From a checkpoint of a small mixture-of-experts model trained on Wikipedia: a softmax router, 285M tokens.
Below are experts of layer 4 (counted from 0) of a mixture-of-experts language model. Rows are named router (the router's row for the expert) and show model dimensions 0-79. Each number is 128 + 24 x the weight over its row's rms, rounded and kept within 0 to 255.
After each expert's rows: "gets" lists some tokens that make up at least twice as much of what it gets as of all text. This comes from a sample of Wikipedia text that the model never trained on. Tokens count by the router's weight.

# expert 14
router [ 48 119 122 128 120 102  71 141 122 159 135 100 151 110 190 162 127 103 135 185 131 132 129 157 132 106 100 102  98 175 120 109 136 147 100 149 166 119 111  95 132 118 136 165  87 192 100 133 127 113 132 164 114 111 129 119 144 153 148 141 124 110 140 135 140 101 133 128 199 111 142 111 138  86 132 118 139 111 137 125]
gets: ".", ":", " |", "\n", ")", ")."

# expert 0
router [128  93 113  80 144 124  85 142 134 129 103 114 141 135 108 121 168 136  85 109 157 145 113 101 110 150 148 140 158 134 103 132  99  92 107 110 128 109 122 127  89 137 161 158 110 100 157 123 119 158 161 116 123 129  90 142 121 149  86 132  91 145 127 150 129 146 127 142  81 115 114 128 107 145 117 150 157 127 103 135]
gets: " of", " and", " |", " two", " all", " other"

# expert 10
router [146 132 134 142 131 146 138 128 116  86 159 107 133 157 102 126 106 106 137  90 105 105 129 135 126 136 132 148 136 134 162 134 113 131 161 131 136 145 105 144 128 104 103 117 120 123 125 117  92 162 163 143 166 134 101 154  97 155  97 126 100 101 129 128 139 115  73 159 111 114 124 175 163  91 116 126 137  95 147 187]
gets: "\n", "==", "-", "|", " ==", " under"

# expert 4
router [157 136 141 149 118 126 143 104 123 120  80  88 122 116 109 143 125 127 167 151 128 134 126 129 154 125 132 156  87 116 146 147 109 124 155 159 139 154 184 114 185 103 120 120 151 126 101 135 155 127 104  95 138 140  91 131 106  93 125 119 145 189 100 130 155 133 134 164 145 142 128 103 148 182 140 122 114 136 119 133]
gets: " a", " |", " the", "|", " his", " an"

# expert 6
router [ 74 148 137 106 154 158 129  91 109 112  99 103 114 125 124 155  90 127 158 103  75 144 124 160 129 124 123 152 142 136 150 122 136 173 101 138 173 155 155 152 122 137 140 149 159  94 135 117 129 155 120  88  77 122 141 131 130 153 123 126 136 146 135 109 150 120 111 115 127 163  70 155 154  92  60 125 124 133 115  95]
gets: " the", " The", "The", " his", " New", " new"

# expert 9
router [120 113 114 107 153 140 126 112 122 176 128 127 132 130 140 117  99 140 134 119 109 127 150 162 119 117 154 120 166  80 130 154 138 103 136 197 124 178  98 137 136 145 135 134 127 103  97  85 131 128 151 120  90 145 155 144 123 142 118 146 121 104 164 109 153  99  86 140  94 148 103 145  99  95 103 110 121 165 143 123]
gets: " as", " a", " The", " the", " which", "s"

# expert 8
router [103  60 119 124 140 105 143 111 174 147 128 147 189 154  84 156 147 126 124 133 108 117 101  86  92 114 137 140 120 161 110 144 109 154 160 169 122 120 108 163 105 126 118 135 105 112 130  90 149 103 123  96 112 141 113 122 146 150 134 149 121  93 110 147  96 109 109  78 117 120 154 171 135 144 135 128  84 151 134 159]
gets: "1", "2", "9", "0", "3", "8"

# expert 2
router [139 149 153 158 135 130 109 132 123 144 185 141 192 111 175 176 113 138 111 113  95  98 157 100 111 138 127 136 122 133 162 174 130 130 137 145 136 148 124 124 106  98 118 139 114 157 100  72 135 113 148 107 106 150 102 174 150 131 116 136 154 132 133 132  87 131 102 105 115 113 118 105 118 119 125 133 118 166 120 133]
gets: " in", " (", " on", " at", " from", " In"

# expert 12
router [127 137 119 110 130 128 100 142 129 153 133 130 206 128 150 137 134 180 172 132 142 155 114 133 134 157  96 132 142 135 116 152  95 114 160 133  89 100 114 132 105 194 123 112 155 138 144 104 124 150 154 156 120 106 153 110 163 108 133 178 102 113 110 131 139 149 144  84 123 177 144 128 128 143 139 125 150 126 126 108]
gets: "0", ",", "9", "7", " that", "8"

# expert 3
router [173 173 163 146 119 136 129  95 142 116 145 155 119  85 151 127  98 128 126  92 140 131 136 138 118 158 153 119 153  85 134  98  94 116 108  75  97 128 105 133 102 147 159 101 143  89 125 138  94  99  80 104 122 134 149 152 133 168 102 112 143 131 174 148 121 184 153 135 111 123 183 136  97 153  98 146 133 148  77 167]
gets: " to", " for", " was", " with", " be", " of"

# expert 11
router [112 104 148 137 142 125 132 103 106 148 161 161 135 134 134 125 179 131 113 119 102 122 105 161 152 103 125 102  87 136 143 115 130 167 119  97 154 123 116 124 118 125 149 116  66  94 110 101 121 148 146  96 142  86 101 158 160 119 125 138 139 113 139 139 144 127 106  86 150 148 140 139 108 134 118 140  71 130 123  95]
gets: "/", ",", "-", " and", "d", "–"

# expert 13
router [161 113 158 136  93 103 112 152 103 148 155 154 180 104 125 108 149 165 162 109 158 155 113 118 150 128  93 104 109 132 107  99 160  90 132 142 142 119 142 129 124 143  90 142 110 118 153 169 130 139 126 109 125 116 140 130 123 135 137 160 109 149  99 144 139 128 156 107 123 111 134 107 110 124 148 126 158 113 155 110]
gets: ",", " ", "-", " \"", " (", "'"